Weights of a small mixture-of-experts language model, trained from scratch on English Wikipedia.
Size: width 224, vocabulary 16384, 54.6M parameters.
Experts: 64 experts in each of 12 layers, 64 SwiGLU neurons an expert, a softmax router.
Training: a variant of Muon for the experts, 440M tokens, 3359 steps.
Below are experts of layer 3 (counted from 0) of a mixture-of-experts language model. Rows are named router (the router's row for the expert) and show model dimensions 0-55. Each number is 200 + 40 x the weight over its row's rms, rounded and kept within 0 to 999.
After each expert's rows: a language model's description of what the expert responds to. This comes from a sample of Wikipedia text that the model never trained on.

# expert 49
router,251,273,206,223,171,129,176,213,174,210,215,123,189,195,204,282,208,207,173,238,240,202,143,243,186,171,213,155,249,228,238,148,169,147,268,267,167,200,142,264,181,210,162,182,163,275,209,127,154,209,202,185,225,199,242,161
Description: Ordinal endings after digits, such as th and nd in 12th and 2nd, capital letters starting acronyms, and words like second, first, joined.

# expert 41
router,251,259,245,264,209,173,242,170,147,139,234,213,222,224,162,257,132,216,178,230,152,254,155,288,210,182,261,201,188,182,231,210,215,182,171,172,184,192,207,211,137,174,175,198,113,187,207,121,161,145,140,197,212,179,214,186
Description: Single capitals such as O, E, U, Con at word starts in names or codes, and two-digit numbers in dates, scores and measurements.

# expert 58
router,288,256,167,179,196,149,220,198,154,172,266,230,231,216,159,168,177,160,153,188,174,196,188,257,193,159,205,154,265,216,163,260,169,204,153,170,162,192,202,201,226,198,202,147,182,254,256,226,224,165,173,129,231,189,181,249
Description: Short capitalized or odd-byte pieces in foreign, often Russian or Cyrillic-context names and words, such as Ryazan, Zyryanov, accented letters.

# expert 22
router,235,121,246,200,218,251,297,193,187,249,163,199,159,185,232,235,256,206,176,206,190,218,256,162,212,192,135,190,151,227,179,251,198,232,213,188,201,163,205,315,210,200,255,272,218,177,204,159,217,237,246,180,207,259,183,193
Description: Final noun pieces and nouns before punctuation, such as County, States, judge, election, package, term.

# expert 6
router,236,159,151,180,168,188,268,159,149,191,213,151,239,240,184,157,253,116,231,171,171,224,233,250,250,170,256,95,128,215,221,216,180,230,217,202,232,203,165,241,188,179,169,219,178,182,257,183,174,250,219,186,239,211,262,138
Description: Inner syllable pieces of foreign or odd names and words, especially Japanese, Chinese and African, plus CJK characters: ak, at, sing.

# expert 45
router,247,151,213,198,161,255,109,190,244,161,172,314,215,199,203,224,239,234,182,152,179,223,267,182,266,255,268,274,243,187,179,139,234,187,206,196,187,197,186,221,208,149,239,272,184,184,248,245,243,278,170,190,226,187,198,176
Description: Prepositions following nouns or verbs, mostly of, plus in, to, by, from, with, during, into.

# expert 38
router,248,238,169,266,239,253,268,158,212,237,138,179,174,238,172,216,198,207,122,231,196,160,189,189,202,156,170,165,177,175,181,230,129,206,127,193,205,220,140,277,182,203,205,252,132,180,178,202,174,184,133,173,194,195,262,174
Description: Closing == of section headings, the final pipe ending table rows, plus sentence periods, quotes and paragraph breaks.

# expert 5
router,147,248,264,231,121,206,202,186,208,174,211,222,202,192,213,209,172,254,184,178,213,188,153,174,229,236,164,234,183,185,167,220,125,205,147,196,186,123,192,253,200,165,235,185,249,263,177,158,200,277,201,191,205,139,213,217
Description: Commas, parentheses and dashes after nouns, mostly in music and band articles listing members or instruments, plus album, song, band.

# expert 1
router,202,229,146,194,257,277,165,315,225,194,207,265,213,224,252,175,264,198,257,207,230,197,242,174,214,173,178,215,180,221,153,220,202,182,222,254,157,239,247,203,208,256,185,142,218,178,235,222,215,170,202,175,188,239,173,220
Description: Determiners and adjectives just before a noun, such as the, a, his, new, other, local, private, dual, residential.

# expert 3
router,135,188,183,158,284,213,220,216,255,178,216,274,216,209,184,111,195,170,161,281,261,214,273,235,254,170,216,242,172,247,203,119,287,215,229,226,168,222,205,240,254,139,220,224,166,186,217,231,214,216,210,252,178,176,167,239
Description: Given names and name pieces such as John, Robert, Sankt, Saint, plus noble titles and endings of names like Elisab-eth, Flor-ence.

# expert 56
router,204,251,259,261,159,215,220,237,144,213,246,205,163,210,164,228,249,193,250,175,238,171,199,222,171,239,215,180,123,151,151,186,128,151,172,190,227,215,133,174,110,255,181,220,147,236,215,260,207,169,168,210,261,305,306,188
Description: List dashes opening infobox lines like Department or Arrondissement, and single digits in records, scores and population counts.

# expert 40
router,101,190,169,184,171,184,163,211,169,228,162,173,194,269,146,215,177,172,204,182,252,184,134,208,166,183,193,261,166,113,176,152,189,209,145,278,235,223,192,179,278,207,187,263,228,145,136,270,119,191,174,203,201,221,130,189
Description: Table-cell pipes and year prefixes like 201, 200, 199, plus the verb won in sports and election results.

# expert 19
router,201,212,180,173,232,210,249,201,145,200,167,217,313,261,184,237,225,213,148,251,235,255,192,276,208,223,235,252,172,199,231,144,252,219,198,288,198,215,208,213,182,144,212,286,183,243,216,140,196,179,229,168,144,219,204,246
Description: English given names and name parts in tables and lists of people, such as John, William, James, the Mc prefix, plus commas and periods inside numbers.

# expert 29
router,178,201,195,194,169,147,164,172,272,195,183,289,304,166,176,249,153,228,226,147,172,230,217,217,134,160,225,231,222,204,204,167,167,224,181,274,263,248,186,155,198,149,154,223,209,217,253,192,224,175,280,288,203,111,195,247
Description: Word pieces ending Indian and other South Asian names and party abbreviations in election tables (SP, AITC, SDLP), plus blank table cells.

# expert 9
router,196,193,186,144,164,191,124,207,244,182,177,184,138,226,178,209,191,124,225,176,112,230,184,182,186,158,196,167,182,157,176,194,202,260,171,242,179,228,180,184,159,220,152,173,253,199,200,197,160,233,197,180,134,154,192,137
Description: Colons after infobox field labels, and symbols in coordinates and tables such as °, ′, invisible marks, $, ISBN, and column bars.

# expert 13
router,246,163,166,173,247,234,259,139,196,275,199,200,170,210,247,254,281,213,199,188,195,182,181,161,253,168,99,218,209,266,201,252,229,231,231,197,238,180,229,257,153,197,285,262,263,225,192,167,245,262,186,181,249,255,171,199
Description: Closing pieces of words, mostly plural or suffix endings before punctuation, such as s, es, ings, ations, plus States, season, County.

# expert 20
router,185,251,250,177,224,183,172,262,177,158,231,146,248,277,262,234,202,240,188,212,174,190,191,193,202,171,109,185,262,157,217,94,169,209,263,218,245,206,170,221,235,192,161,130,192,211,238,255,269,166,157,199,227,176,204,227
Description: The N after latitude figures in coordinates, and capitalized directional or national adjectives like South, West, North, British, Royal.

# expert 59
router,233,239,260,247,164,110,187,142,204,116,232,185,182,231,145,251,179,265,219,166,208,233,226,187,142,155,215,198,198,223,252,216,135,200,162,194,207,174,197,127,149,165,182,247,116,163,247,175,170,197,186,207,164,151,201,195
Description: Coordinating and concessive conjunctions like or, and, but, although, though joining words or clauses, plus pipes and slashes in tables.

# expert 0
router,186,228,151,194,208,177,246,156,220,163,150,181,213,198,198,263,185,251,247,167,225,188,200,172,160,265,232,244,231,235,133,79,270,212,275,206,250,251,123,158,155,203,241,186,158,207,209,206,191,229,258,161,171,208,180,155
Description: Common and proper nouns heading names or noun phrases, often before "of", such as University, Department, city, member, area.

# expert 52
router,102,120,173,157,169,271,164,213,232,212,164,257,161,176,246,218,195,211,154,190,187,234,197,154,182,256,113,254,238,264,199,237,215,232,177,222,244,178,226,165,245,116,211,139,222,183,117,217,287,198,219,231,208,243,241,164
Description: Past participles and action words after was, to or the, such as built, used, developed, retreat, down.

# expert 51
router,126,268,215,232,237,235,156,264,184,262,145,269,242,123,231,129,175,175,122,265,190,250,211,182,156,181,224,213,269,192,184,148,245,156,221,213,149,181,211,265,187,167,270,263,198,272,154,161,220,166,185,186,149,178,138,211
Description: Sentence-ending periods, paragraph breaks, list dashes, quote marks and heading equals signs, at the boundary between sentences or items.

# expert 32
router,225,174,215,251,187,176,189,152,169,171,179,147,224,205,177,239,197,181,109,217,200,156,171,207,136,155,218,143,238,218,218,144,155,130,201,178,168,154,187,112,207,227,135,252,146,176,225,216,106,183,258,171,177,213,207,171
Description: Capital initial letters beginning proper names, mostly after pipes, commas or list dashes in tables and lists, as in Pocono, Povill, Lurling.

# expert 55
router,278,194,235,204,228,204,220,163,189,253,139,192,247,254,214,229,171,159,191,195,191,224,192,218,294,206,146,250,275,263,199,228,213,213,183,147,172,163,277,265,201,236,166,221,196,241,261,166,243,172,184,261,161,255,201,196
Description: Short vowel or syllable pieces inside rare, foreign or technical words, such as ho in hemorrhoids, e in Ráckeve, co, re.

# expert 44
router,202,296,222,222,175,142,203,147,186,252,159,299,211,197,203,170,210,197,203,287,172,175,176,219,227,167,217,108,179,110,238,178,200,221,165,227,241,247,220,186,208,254,167,262,160,246,147,150,177,136,211,224,218,165,264,176
Description: Decimal points and dashes inside numbers in results tables, such as 68.6, 1:23.20, 3–2, plus sentence-final periods and closing brackets.

# expert 15
router,224,202,265,210,175,122,176,186,190,252,230,114,226,246,224,204,244,231,227,144,203,219,200,224,219,223,218,182,260,219,237,190,221,234,176,163,148,112,184,224,231,249,193,216,158,150,208,130,170,198,235,208,189,193,221,196
Description: Single capital letters in abbreviations, codes and initials (D-J-s, JR, GR), and United before States.

# expert 54
router,154,250,237,204,180,125,331,270,179,157,196,135,154,128,211,190,131,186,270,154,232,261,160,246,179,206,232,196,270,137,199,237,247,228,193,222,212,188,203,144,191,217,212,141,249,202,215,167,196,175,148,214,179,173,147,194
Description: Digits and numbers in tables, stats and chess notation, and line breaks ending infobox list items: 12, 15.2, 14, Two.

# expert 23
router,141,195,238,274,125,158,171,270,215,173,200,233,226,235,221,159,209,225,214,234,172,110,176,196,187,218,249,173,239,160,219,208,112,150,135,261,197,207,198,285,182,249,212,182,263,221,164,158,235,267,202,200,170,161,233,214
Description: Commas closing a date, place or clause, and linking words like after, before, until, while, since, which open a following clause.

# expert 24
router,226,241,246,193,145,166,215,202,186,176,135,156,179,233,139,207,164,211,219,206,134,187,213,204,197,104,180,218,200,138,246,287,181,230,211,217,208,210,192,168,205,198,156,244,154,149,231,202,204,212,207,196,212,91,211,266
Description: Forms of be and have after a subject, mostly "He was", plus were, had, been; also line breaks in infobox lists.

# expert 62
router,221,154,174,200,219,168,210,188,183,196,213,166,186,195,194,138,164,166,238,202,162,141,261,201,247,175,200,171,138,254,195,208,164,219,188,124,236,142,217,176,177,158,117,144,150,229,155,127,270,199,207,232,215,184,222,281
Description: Opening pieces of Arabic, Urdu and Indian names, like Al in Al-Rashidi, Is in Ismail, El in Elahi, plus odd consonant clusters.

# expert 26
router,259,170,197,142,201,243,262,174,133,267,238,165,149,197,183,181,177,229,265,183,245,177,238,120,177,303,158,232,188,209,181,267,178,162,206,124,266,182,210,260,172,192,201,201,195,186,210,152,216,172,217,160,193,247,208,191
Description: Short lowercase syllables inside rare words and foreign names, like vi, di, li, tri, in vitiligo, undissociated, Voiculescu, Kenn.

# expert 34
router,191,159,224,203,225,196,160,244,196,183,250,223,169,128,262,204,169,148,200,128,189,198,244,166,161,191,173,160,203,148,246,230,192,160,249,193,183,224,194,144,272,226,194,155,151,230,226,191,232,209,159,235,190,159,257,249
Description: Function words continuing a clause, mostly and, plus that, which, was, has, have, an, as in running prose.

# expert 33
router,163,260,220,290,237,219,181,180,239,192,235,177,213,241,124,153,192,261,202,283,243,216,226,172,225,125,243,109,156,163,159,165,268,170,165,221,224,279,207,198,182,168,177,138,150,223,191,227,234,200,118,296,204,177,210,167
Description: Hyphens, dashes and digits inside numbers, ranges, ISBNs and chemical names, such as 0-943408, 17.1m-18.3, 13.2%.

# expert 53
router,258,225,242,198,186,173,257,254,234,250,192,173,112,182,173,253,210,212,188,152,200,146,157,241,181,137,234,226,164,202,254,264,190,165,203,269,197,219,229,171,186,211,222,277,233,169,162,227,239,194,143,214,185,239,180,159
Description: Digit tokens in years, dates, coordinates, measurements, track numbers and table cells, such as 34 in coordinates, 201, 11.

# expert 28
router,147,303,193,212,205,169,207,231,147,100,173,173,190,189,264,242,179,213,197,193,256,236,143,199,210,261,257,254,183,161,186,223,242,212,208,203,154,241,201,140,218,207,154,115,203,186,231,202,235,204,163,151,147,194,158,235
Description: Counting words, numerals and determiners before a noun or in table cells, such as three times, five Emmy, 15, the, some.

# expert 27
router,139,202,209,155,181,200,265,214,228,208,141,202,179,138,247,203,148,199,203,119,134,195,235,169,179,225,222,155,210,197,186,291,224,242,185,265,153,270,167,191,187,159,186,155,177,152,201,188,141,280,174,227,170,259,181,171
Description: Nouns ending a noun phrase before of/in/was, like family, station, parties, people, and pronouns such as who, he, which, it.

# expert 16
router,259,151,192,212,133,277,245,223,205,200,175,198,219,216,180,209,226,230,222,135,173,272,210,191,199,214,216,241,102,242,213,271,243,267,243,191,184,143,225,228,180,163,221,282,172,191,135,235,241,258,220,201,290,234,193,133
Description: Short non-final word pieces and small words inside longer words or compounds, such as Mashup, doom, awesomely, underground, witnessing.

# expert 25
router,125,145,150,213,147,211,181,217,232,202,203,199,153,259,182,239,190,239,230,189,154,207,120,183,154,245,185,241,202,259,191,94,183,198,135,191,229,212,216,132,179,226,189,183,254,172,135,233,186,171,223,199,217,242,178,135
Description: Opening three digits of years, such as 201, 199, 197, plus noun endings and heading nouns like History, ation, uses.

# expert 35
router,245,221,157,247,168,135,206,174,143,117,232,199,167,248,134,207,283,147,247,230,151,169,180,218,183,163,262,168,200,211,205,200,129,217,220,114,175,113,167,229,276,191,244,171,182,172,223,200,195,228,209,157,171,196,191,206
Description: First word pieces of capitalized names or words, often European surnames (Her, Ber, Car, Sch, Inter), cut off before the rest of the word.

# expert 30
router,248,230,143,261,166,133,155,150,202,225,205,203,177,238,189,256,167,170,216,203,197,217,122,209,218,135,208,134,205,190,268,183,186,193,209,203,227,174,126,190,204,216,190,160,196,194,160,171,220,265,166,264,184,170,188,190
Description: Final pieces of words and names (ers, dis, ies, ens), line breaks ending table rows, and verbs like took, taking.

# expert 7
router,216,152,173,192,240,156,226,142,118,206,242,154,208,190,263,128,171,133,221,248,239,156,250,203,258,221,189,155,152,243,196,177,167,163,209,138,259,204,177,305,240,182,161,215,240,242,155,222,218,198,226,213,161,246,219,210
Description: Capital letters or first pieces opening Chinese, Korean, German or Slavic names and words, such as Z in Zetian, D in Düsseldorf, Kh, Sh.

# expert 48
router,199,172,198,212,184,185,186,195,192,248,250,160,151,228,174,129,214,151,230,255,260,184,287,176,165,170,175,184,116,191,245,160,245,233,177,162,219,214,179,250,257,194,169,185,165,219,128,218,169,195,217,130,280,250,216,259
Description: Capitalized word-opening letter clusters of names and titles, often in taxonomy and credits: St, Pr, Br, Dr, T.

# expert 36
router,224,181,273,178,203,236,232,236,206,150,250,254,217,220,213,139,269,172,176,189,211,278,206,216,200,221,251,231,243,241,195,299,177,272,219,117,170,131,255,270,196,284,180,197,248,173,218,256,124,130,201,140,126,176,175,137
Description: Modal verbs before be or have (would, can, may), the word to, and opening pieces of capitalized names: Cro, Ex, Copa.

# expert 12
router,189,180,238,138,188,298,133,187,264,192,197,322,158,151,266,225,220,228,188,167,203,166,255,189,195,273,275,280,200,185,133,183,199,165,132,191,144,185,205,194,201,198,290,199,255,241,199,289,233,238,230,173,241,179,165,190
Description: Prepositions opening a noun phrase, mostly before the or his, such as in, of, to, for, towards, during.

# expert 47
router,137,186,131,200,234,166,244,182,216,170,236,228,274,241,168,230,163,235,159,234,214,217,211,222,231,253,250,234,178,252,206,181,210,187,238,305,197,255,224,193,125,158,244,206,239,190,208,185,170,227,170,220,265,171,266,231
Description: Closing pieces of Spanish, Portuguese, Slavic and other foreign names and words in sports rosters (Cés-ar, Sfânt-u, de), plus accented byte pieces.

# expert 4
router,135,194,160,257,242,195,241,192,146,189,180,110,312,264,192,284,205,281,204,161,191,255,176,230,193,242,160,257,228,217,249,193,193,212,204,197,228,208,191,191,163,219,243,218,202,222,262,159,161,194,219,132,212,162,268,251
Description: Word-final pieces closing proper names, mostly places, often Spanish or Slavic, such as Mariposa, Osceola, Jersey City, Queensland.

# expert 46
router,257,250,270,284,146,217,204,193,116,192,230,197,190,254,119,243,212,219,163,235,94,223,143,271,143,180,274,123,210,162,196,224,184,159,180,273,221,225,151,105,180,210,184,231,123,228,216,169,244,129,214,266,222,195,256,184
Description: Last digit completing a year after 199, 201, and the dash opening lines of bulleted lists.

# expert 14
router,203,237,250,167,173,232,189,216,220,229,144,145,268,113,286,163,200,117,229,252,233,226,209,221,166,176,246,253,251,173,206,253,204,144,214,208,160,121,252,144,159,176,256,221,251,168,121,182,147,210,206,191,177,163,181,162
Description: Pipe characters opening or separating table cells, mostly at line starts in sports results tables, plus list dashes, colons and section markers.

# expert 43
router,223,232,237,250,166,161,204,167,164,261,167,111,269,148,155,182,148,169,192,247,184,222,180,210,184,178,184,259,189,154,225,241,266,153,160,198,226,139,152,123,188,181,235,280,120,162,141,174,217,237,131,250,189,110,222,237
Description: Pipe separators between cells in data tables of numbers, results and lists, plus semicolons, primes and stray Greek or Arabic bytes.

# expert 11
router,162,174,131,205,181,180,245,223,200,98,149,244,261,207,203,197,209,235,229,195,184,144,130,183,167,242,183,224,244,157,182,168,141,248,210,266,206,233,262,182,209,242,159,188,199,162,177,239,181,181,262,180,256,186,167,263
Description: Club, team and competition words and digits in sports articles and squad or score tables, such as football, Cup, FC, League, United.

# expert 61
router,227,170,265,142,211,215,240,152,163,203,205,171,216,228,207,203,190,142,179,176,181,205,184,218,202,178,144,219,202,282,231,265,162,134,184,193,247,151,175,207,208,156,207,139,140,218,147,225,209,159,207,230,119,237,252,194
Description: New in New Zealand or New York, name pieces like Mc, Sh, dis, and past verbs such as moved, returned, brought, inspired.

# expert 18
router,207,143,223,224,188,239,268,219,161,179,233,153,252,210,154,163,249,178,148,187,180,142,147,179,258,189,247,179,235,182,224,287,233,158,145,182,228,216,204,246,138,259,202,249,249,156,185,117,208,181,190,214,211,208,210,206
Description: Opening or inner pieces of Romance, Japanese and uncommon words and names, such as Pe(ñasco), sen(ator), aux(iliary), is(otopes).

# expert 60
router,83,237,278,180,175,153,186,125,185,128,278,161,190,159,232,238,125,156,219,174,179,231,136,165,220,219,233,189,229,130,187,196,175,189,168,251,261,269,140,213,171,168,227,183,212,181,301,161,155,224,132,238,248,218,189,233
Description: Opening parentheses before years, abbreviations or notes, plus brackets, LaTeX ^{ and _{, and table bar separators.

# expert 8
router,182,212,155,211,173,186,234,184,197,164,237,166,197,143,145,186,176,192,128,155,219,210,191,195,170,99,205,157,143,166,220,208,223,168,197,192,262,202,204,142,230,164,145,259,189,247,189,172,154,238,160,204,173,161,175,172
Description: Single word-initial letters and digits after spaces, pipes or brackets, as in m of mating, mail, munitions, M-150, and figures in tables and dates.

# expert 31
router,127,216,261,121,220,230,97,180,210,246,159,179,179,165,201,175,174,206,214,172,213,198,279,217,152,177,163,170,215,233,178,192,259,221,171,215,236,145,209,176,225,172,314,168,189,232,170,233,194,217,192,218,236,162,161,231
Description: Verbs right after was, to or a subject, usually followed by a preposition, such as played, born, used, known, served, built.

# expert 21
router,74,247,175,167,230,135,179,199,165,143,158,190,180,245,293,173,216,233,143,246,200,225,220,217,222,224,190,207,185,222,136,157,194,205,195,250,173,213,209,223,235,234,170,175,203,200,228,241,174,188,207,160,216,166,138,222
Description: Words in film, music and award contexts, such as Best, Film, album, Award, Young, and words inside titles of works.

# expert 42
router,230,248,196,216,188,262,117,263,171,241,224,247,181,105,176,238,134,236,235,152,211,200,211,82,202,135,262,223,150,260,254,254,220,209,251,217,188,200,276,176,227,264,198,181,212,204,256,215,252,216,259,169,215,173,228,196
Description: Determiners and connectives opening a noun phrase after a preposition or verb, mostly the, a, and, with, by, their.

# expert 50
router,273,188,229,257,212,93,173,150,201,237,209,154,268,260,145,242,215,218,215,186,170,220,176,223,201,185,202,140,196,139,257,180,157,201,199,190,182,197,197,173,164,231,121,233,109,200,221,166,174,198,146,233,209,172,189,179
Description: The dot after www and the colon after Website in infoboxes, plus final two-digit number pieces and sentence-ending periods.

# expert 63
router,132,194,175,177,272,270,144,296,222,223,225,298,217,173,283,175,198,197,230,209,175,145,216,188,238,263,211,238,190,260,222,201,196,218,270,237,145,242,236,175,212,256,199,131,208,195,203,237,242,165,185,195,163,182,225,213
Description: Articles and possessives opening a noun phrase, mostly the, plus The, his, their, this, an, and adjectives following them.

# expert 10
router,218,158,134,265,154,251,135,188,168,133,238,176,196,156,173,261,243,206,163,177,139,256,217,251,183,232,183,162,174,185,268,186,219,218,238,228,201,186,268,211,247,175,227,214,144,242,226,163,162,141,207,252,205,252,159,212
Description: Taxonomy words like family, genus and species, plus colons, semicolons and commas in biology classification lists and species entries.

# expert 17
router,137,219,190,179,214,240,202,194,263,219,157,176,143,218,231,192,157,257,187,161,209,162,192,176,224,171,190,221,232,184,183,231,221,242,245,159,160,249,207,115,236,256,165,172,213,179,245,176,183,177,200,287,167,190,156,260
Description: Verbs like was, is, has, been, also, as after a subject pronoun or noun in running prose, plus the word piece ously in variously.

# expert 2
router,203,242,173,253,212,183,240,172,214,215,226,233,185,203,151,198,202,228,192,179,216,186,190,249,160,148,222,149,175,158,224,217,181,267,199,185,131,209,198,175,190,237,241,266,272,175,227,214,176,213,186,245,239,188,239,169
Description: Possessive apostrophes after names (Else's, artist's) and the final digit of years or numbers, as in 2013 or 1970s, plus month names.

# expert 39
router,220,140,125,159,241,263,235,243,263,208,153,232,252,169,183,175,241,245,217,195,241,183,246,136,145,241,104,270,199,230,155,218,191,228,253,217,175,316,181,204,200,262,238,218,207,150,221,195,217,181,267,158,158,255,197,239
Description: Words in political, military and national names, such as States, Democratic, government, Army, Corps, Guard, Court.

# expert 57
router,260,143,150,255,237,215,245,236,263,163,197,195,134,229,128,152,235,178,143,263,186,180,211,208,259,271,194,143,209,178,197,178,188,233,214,147,190,195,176,246,183,244,181,250,216,269,180,215,121,210,156,168,131,219,199,124
Description: Short letter pieces inside longer words, such as sop-ran-o, cordif-ol-ia, cer-ebr-al, stat-ing, often in Latin or foreign terms.